Weights of a small mixture-of-experts language model, trained from scratch on English Wikipedia.
Experts: 32 experts in each of 13 layers, 224 bilinear neurons an expert, 2 picks a token, a softmax router.
Below are experts of layer 7 (counted from 0) of a mixture-of-experts language model. Rows are named router (the router's row for the expert), gate (a neuron's input weights, with its number), up (a neuron's input weights, with its number) and show model dimensions 128-191. Each number is 128 + 32 x the weight over its row's rms, rounded and kept within 0 to 255. Numbers have three digits each.
After each expert's rows: a language model's description of what the expert responds to. This comes from a sample of Wikipedia text that the model never trained on.

# expert 24
router:133117149133162115137200177109089122098181180096096127047093127156097121106103103127147127149128158092143156084056255065139115140116130072135162148147177156132173197125121091060168128185083134
gate0:100131132120145117102115180151132180137120109147135094120124158141218080085118158099170132073125097132095118071090146096107170132074127123171121156120128118092132162124105110145182161084173123
up0:135114134079080161129131093115138107108151122122112095142066086142125160138135165117135124113198150143101217121144136193109115106176118124085129046113140100194150115102197116139127119134131134
gate1:152096129167130108137125142129151147067139146126145104131171148134170080141104121146169109167113144136096164109127135139092094097128109113132167103128100128110115110104157125105167223113114120
up1:148149110132126117083118090106132094124102123097107147115048117206191096176138130140127124120104116085136109100177111086107095116139144120098105169087085117130119172141092062142161109086171078
gate2:100082107090072132109161129133131135144171164101098080111182147089114101156186157188155137123166160132135129128131122147137136176125086139133121114167024139140137088101139137170142163136155129
up2:158178114126105142114139219068084141170123122063173144114183176120149129150114104130154136145134125134172102133096065110133079141128162111179092166155119096108176178112156123143087102080127139
Description: Prepositions and linking words heading a phrase after a noun or verb, e.g. "nature of", "liability for", "died from".

# expert 13
router:121100162124209137124163128198164139164152108175185161106078066107166109088181095090142127158124108217079131134120166122194124119080134154122146133184111098155119101111080136118163129157145095
gate0:152159086145101100120120094113130100126108136075141085167163131075078132077153123129157140125057119118112209114170106120120175078108103129147060114074095102101188116106133162110135119145155124
up0:117141161115102128082149134129123160088139144141079136151111123111100133103128136108141024086141127130095140155164127186155126083120074127131120074127148103118157149112158161150119128135095155
gate1:079138154112157129135131140186160171077155096174172142139100160117043143079178140068132143117146141165051130185110126118148144118157169079120126108107193108146109106165078156113144095178076115
up1:081129152127156112137086119140145102141068099071065131098132111128095169152034167114149107096136086097167133065209129153140140110113095157119130060153132200112129140122120156155114134165143147
gate2:062181108138196089104194138189126098155128142164153164071128083119114192116167171114100103115075095079131120112144217110128102123160198161144154154138139133100085088146098090116135087138055169
up2:070077111149182110176133161112140080096096115102122115150182147117116162147073190058089157061115155113170159098130153149112134093100177131110147129099112149129106130121176145175128129109172190
Description: Markup in infoboxes, taxoboxes and tables: heading markers (== ===), table separators |---|, parentheses, coordinates, and field values like Mollusca, mi.

# expert 0
router:154147072101113138147108079111204142114155088099203125105154142118110128174119145159108128108136121118116131151165144205192096094108115173122070114104119071178135087154095131145081122105152130
gate0:128138163115155105135139112085153155118108117143141151100102117125144162092129138180173061098156123095184156142148168103154158168101049186161150143169171149126136148101165155180140089105124146
up0:139169151093095150103141207081165126124083158179103086093092106117128101160151121164095110151171066150171101135150129106143170135182110088156106112175102230079091111102137161074110153083188181
gate1:135123102074109089143159163150169168122163100129153105114201098115145160070198121091077119145069134131180202149156131139099144121134131134159158062157133146205093172132149143194097105147128101
up1:165175116150062124198078069141150164107163096106077146156123107167130155148143161128183120192172151109112148120148113107075159185142122107096111103103160145131061113127110096091109214137167145
gate2:124138147119190162068206084095128126149165098167144125107165157116161127101128102156112107142144069091130077154158079108090079131158139148183131133094157128161074131138141112111121076093082156
up2:088122160152130143091145134108101099180093120121152136148156126139167134163118064114135086149180172072226121134156099144128112175090161099163117151129134112131157181174095156134150073084096129
Description: Words in sports team, club, league and competition names, mostly in tables and player bios, e.g. Cup, League, Jaguars, Hockey.

# expert 15
router:121124058121180026110147120157112138112132117133099114109095145137159138096117119137124127137078183136182094115089069123083120086117083151147130121178172201117125099079186104116166101079042093
gate5:142121080125128138165115086065117112136088120134065096130151068136146172188109086100117116169180113097157153100146123145112075171039149095143124068120146087100143109206078090131147146110111075
up5:092112181147139143057132075139130149169113132125173158135091193114078191091164112138130139124133170140131110152170094106082121159141147124107145138125066090136123104077072165132133130102155149
gate6:135163198127147168053126092068137172094106102129131140200145234134132206124113114081107196162111128141099161144160090124083143153140165134105170149138169127155183105116132098161156159121153112
up6:124148122081140116061115163116164148184097100162164103211155162190134201170137126179127168110117083128150112131160100146137105112131132131160095129079128135124122071160129114144133193156125118
gate7:062162126179164108111187165128150145134143123152092123132106161067123101107120086121115106155149056169096080082207110121149111158206147174126148106164078107158109119052139126139176199129162181
up7:165184126099116110170081125066123097052125178125114208159122126103105150117097104154112091125138160191137126082132047089133149148095085164133126151125120100144173105117159153141155084087128112
Description: Final pieces of place and company names, plus years after "in", e.g. Wyberba, Bethesda, Aldeburgh, Cheshire, York, 1946.

# expert 28
router:128116115136109148075109139176151083108134097105142129101110163113150110157196167154088128102078085143149131123165090145158138114129093190070113131114126116126130129153112142095113125133114146
gate0:124145122118157118099114120138171082093144170114135206132160200097106165185131115199129120107154131112153099115204140163160126141111142105078127104150135102124113185109133189114100184113113105
up0:137137137177090066110150128161160151131132115136076078156118099173092040145113139155119153091141107137139126154136108136102116107166169139144153107137130132162140144081090173198105148221160152
gate1:140100131088095175136113122085135140111096145140092166166125095165133123104096118228142146143117125094152117087148157074095114073139106140154069132096114129123155107178150091136119156119089080
up1:192111120103166123096105070177126117121167129125178077129152192150134123105125149168108089142149091108054113108116149094106150082189092167135141193136095126153113133146125123129132099124080173
gate2:168125078151163091147156160190109156163161092186129129139113133137171129136154157102100141114131125115114121101106052122121170137149196182114180087138187051097205171132103162142117127131150113
up2:074123139063160134113092151155114165159141160113137129149127124125096135075142156106140117124116128104130117120162130096172128121168111153124096158126147140158106134122073112146092138189090131
Description: Nouns completing institution and government names and months, e.g. Department of Defense, New York University, United States, President, June.

# expert 8
router:071114131093072116181099125130161137115140064084103112168137144089155139161086161147031130108145102085180136155134232127147169141134170135078078159079121074088126074141171112083128074098147171
gate0:137100153187182160193162174137144170178113127074125110129093092144102102118197107110147134129117135132135088109106144125108220112146113081140155139093092116166187078150120118111123117151168199
up0:115139113182156190167125138127134127085132139067177085071113115102142090054137128033175159108196104107099126173096125126116141089097146101179108139136130177036167133143079139153098112112119089
gate1:131190141122126103117157129136149130125106113128088173061095089117114168176100104070089163080122164142143134157115138101119078101116119125092183132094066122178136148102212103108123135108088135
up1:155153144163122188085181135127110149155103128115135176080130111110108173114147128132163117138114142090102131140113149050106058145095093098112139133108109106116103102158137117107164140140145083
gate2:088131148134112095189108126174144149126090175141162170090123159176131125085123113132092092094119165143091168128084155129120100180153111116151172188122087108127085116190115104168147097197151090
up2:167144117109056116111141106095116116130192143156157173115124162128099099097079075076113145129025126147055117107134147145125159115142091111179130132160147076129085137095113078175137189159164199
Description: Words inside quoted titles of songs, albums, films, acts and charts, such as Love, You, of, Billboard, Albums.

# expert 12
router:112179105135106119152092125103167181134116088047136106124190117137071142110072120114121128112155132145128114185087160085118130177155110156155132095126119130133097155101078118151064169089154140
gate0:105154104095125140106107129109156196170144145119117170064128145144133121146102168085093135139121137128125112139110136184085031135105096156190133170119102078094118071107126115093079080147136096
up0:126133118093124149067151100056129194164132153154161149122151157145141112123100160051146122172044115137125163105107160149098026161118152140153093182150123093073084090094151129143108146089152130
gate1:153129200111169168150109152126150187084122097102053116124107169089121099169097079098091070124145136098179106099124114131109056092118141134139154131101151141146125091147157144084140164192064129
up1:121124171114094186150087165152093167108144105123106050098109127141123080139125119142222152143190113139178078108092130082122166086162155157111156145053081136141158123175124077102080135107127193
gate2:169125090142029219126151103139137135176059095119129168122171073122107109167149124110106109172183131142109074131111122081093172075122102168092145171090082164145081106172140072068086132148141087
up2:097137120141104137111140201142111116097205084114173142102101107122126140110158160101088069172069161117111115127114132115130095075092165161072130169131129195077100154068081055144127144091118124
Description: First word or opening piece of song, album, film or game titles and proper names, often after a quote mark, e.g. In, The, Bat.

# expert 31
router:158146143077118137073106096145103168111110116130165117137144118123135101143132132142173127091114081120112059149104124109089067179090165134139146122166107053081105116176125132159109135114113189
gate0:152141135093175128095140094145113079148131114136122144090106170117109101113147108107077147119166139147115153202108129119101100156089140092082160174143148098119149113135113145192152144184101106
up0:136093158105166073131108175131109137142107168168136179132116091158137203098113168082121165126141156117112127130117090063162106149077140148109105126125140113100187120189108113158152096190142146
gate1:082134092106122101132159158108119114176072102102120157116191095133125096149192120099087091102153076137112122219115116134098120094120115105126101100119132068132155206120090123105145146110158102
up1:108152132074115074148137128126092097126137110137127089108185133148099101164164064137092111110161157192147137159156143130129117061161135113163080149088086134170146152117164206119132133156068184
gate2:143128130074126160199086109098163129117131151098111131124115113119089124146101036135079184118207123143076124133097113127111137051177146116111112132113109122156127081183112078108143147172156098
up2:185125171137182118126159123170076083152105134137158159137132128120116110093118194128186168157156142133161154187111095086126106185148102087101145168079133074114099176181071116112119124089095159
Description: Single letters, digits and symbols inside codes, model numbers, math LaTeX and identifiers, such as NCT02, NM72, \circ, CTH.

# expert 2
router:163167114140175122096117216155124135113124139170120153129164161082091122075187116104153127150113133187131111155126139142142085141104115121179133126117122105178156133133123161197079189145085130
gate0:186140187155149109138198129162128118106115140085095183154139139158141123076165109149159153065083170150107142145154188149151139088164121120170122112125095068166157161109129172133149105152110183
up0:169131150168153113149134131148146136095177107189061137186125153107155136158113133141114118099217107140141171111163045132085179094188160154121175114113133140124119109143028169107098117130169093
gate1:152143097129141121163059154116130143122115165050074069075123164119146109161111074133096118116101167112154119136016109163106095139163128153163179123120191092157097134134088146099127133116116178
up1:153155109116064116207127079100164132125093058083133121082162121116107123169161164171147099148120085117171129170178152106173122112109125102130123185124109073095128142079150018138075101145173151
gate2:101137081150132195114111149081121096126169138090152105138087174133178188098115145128148120132139189134131102171173132142112114128112102122146116109154109128162131132117170154167093096157061138
up2:148127087127100135111117115094140108122104113162049144103094120099167171120107123163129109101154111097055135131166116192121147095082181155143062069136079103101122190168173107149138105142154102
Description: First piece of a word split into parts, especially acronym letters after an opening parenthesis and prefixes like dis, non, pre, re.

# expert 21
router:138157165140120133095173172112171174122184085111151092132076163147124070096101157139090129114144101054089188096114097175134077133126123108101125128108146109164122147110131120110067140097108131
gate0:083073134134146105150121100096133138094173147152098104082132115100086150106059145127132137104092108132086090115140188086122104119080152071151104123196090122161118109112115092146107176157169147
up0:142105122144224125054160092136156067132056104121083184136118124108159176106145100120102098076119146140082109146113089141120143170113136074161157186148122120087160163122136115093137107129131152
gate1:095141128119103140084100129099126151083107136120121106111146130112134179130193202072198093147074128064183125069200143148154102196087129147091141097080127151157114111136119126060084067078170120
up1:146145152139159110136103097080171159092114105120139109112157088094138173117083104083143177142102141133138135142179093150148153101163093099124071156100163148145109166155147131068154137101051156
gate2:117074145148074092122123102099156134063073071107143105121155147128170125186136163125104155177127133110144088173126084137121122136122109198122139160123114154106112105111107055166142104068092078
up2:115196158139109089130096125147110154183151167129170119136132088132096089129092088167179178106090109177097146089082158073108108116145081117127122071132099071130127117100168146124137209120148068
Description: Numbers opening a table cell, such as vote counts, percentages and scores in election and sports tables, e.g. 52.64, 33, 0–1.

# expert 29
router:083210179079127219120141131125162138133123149135097127140134060166120122096187130174114131136117126111058086169189138116141143060132163115175155151078121117195109192199058096181121129110153145
gate0:097143125103128077117134099133128169163148045097126117115104099097177195067173109174204109198112030123136143104114120162132201135100097108097136155138164161124145107150164108180095101129070139
up0:146216099105195130158171084105097130101159145124184080146147045075118103091136158131142099129136051127141122159150128176124187171123128090130115136150105165100123075139106065162118116106127159
gate1:105102140145118153138131134126134130109143142122095156156107038108121123129162200136100118154194155067103152191148151109163175117112092123087096151116164164154216120162158114121087073152108134
up1:109088113159134124059100154159187089034128134153184116169145123152175069066117148149096060115155098110098138088076155131176193091144138134186126069131181175135184108176110156160091119134145125
gate2:130138089091138152096095149157128104109087093158132127111151159179120155134211134135114129139098117035204174106095157098166121096172132126130160188109114107150121100074184155076081117108159127
up2:157191116089103131175127162086235120134094072149153104161091112129159118122057087165103146106187107130126126155169078208114153119133160108102088106142149135169166120173126123112094179132153123
Description: Pieces of Spanish, Slavic, Italian and other non-English names and particles, such as de, Santa, José, del, ž.

# expert 25
router:109097082141125138103085062074123089153100171134104119088133144181151157131169126092098127141090122148165110142152149121074136145144129131086122128096118120096159098153111092143168110089121163
gate5:135139103107132134155133151093114142149122101127159096132116151083215121160080107089184171156163076110048124127146132142138139046156157143095068124115143137159096149123126093090121092130064143
up5:184093093173145139137142135115091159137104158136102108143144140198132151098151074102156165093089138117111146064160103118169127112203152092104110114170151114131138153167106145145121130162104118
gate6:095089116119106119125098076103074041128126118142138064134105104164130151171127126187123150119130106145135148155163190126118151127112114133120151144214089127046095124098160104130127081172138184
up6:170113060149171162070149112122110130134145095092125112129147112118111093077125077157161126134081162135122148157114092129104112105101173115131089108114116145149053107121134191114201098086138074
gate7:125105096122175121089153114175141140126067155124081153134151188148138139141165167156097118190119130138171154173153124062088085110100110128111226114101142197089146114121158111130155100125140065
up7:187113108106120126113171067078135164173158158040175159091145115112097130127119069132142112099186123164130127135091111115160074147107172055071059094127166098158119119135109129156185119121137140
Description: Four-digit years in dates, careers and parenthetical spans (2014, 1985, 1908) and final pieces of surnames or place names, like Mon-ier.

# expert 18
router:151184110175121185140131158139172124150143149130143057115145154130143127131145176154159126161121096100132109152150154123112155096126116249104155101118137131111171101096130074118142096112210132
gate0:111128094126158090122149137136077118125188153095072066096082100119127136131122074161113152111154114159161099123145127152139117167128133132107085105149108101087185084095138202117135160128144154
up0:083147093163113065130149099133121102171095174060099184166096112153119106133176146161138132021177100106138149172105107091124148171095087113134145114107126116081122142181154082154087134107157081
gate1:114142123148142121109137153124065105176077140135103072124149067110148110147081137114128099117128174100124189088112121077119166077117175136135149119125103099146093072107140137104141122159123143
up1:103127103114096152111071069152212184093175102107139119064143148185123139129191096181161156192113121168161048155122089158097099136120149124126107126105149127138126115173171146118088105143195172
gate2:152193130115067127201120084154134166087064062103095156125092120137136128158122120185140129150109121119142105174121113062164165113122130106171130127127117051140205122094111096078090119130155174
up2:135147173139090147143129092136155120112101059068158150104186126115130173133147137096166133127148109128097093195073131123144165071122093177173093105146131111121159108109104135115140098131109167
Description: English given names, especially second or middle names within a full name, e.g. James, William, John, Alfred, Harry.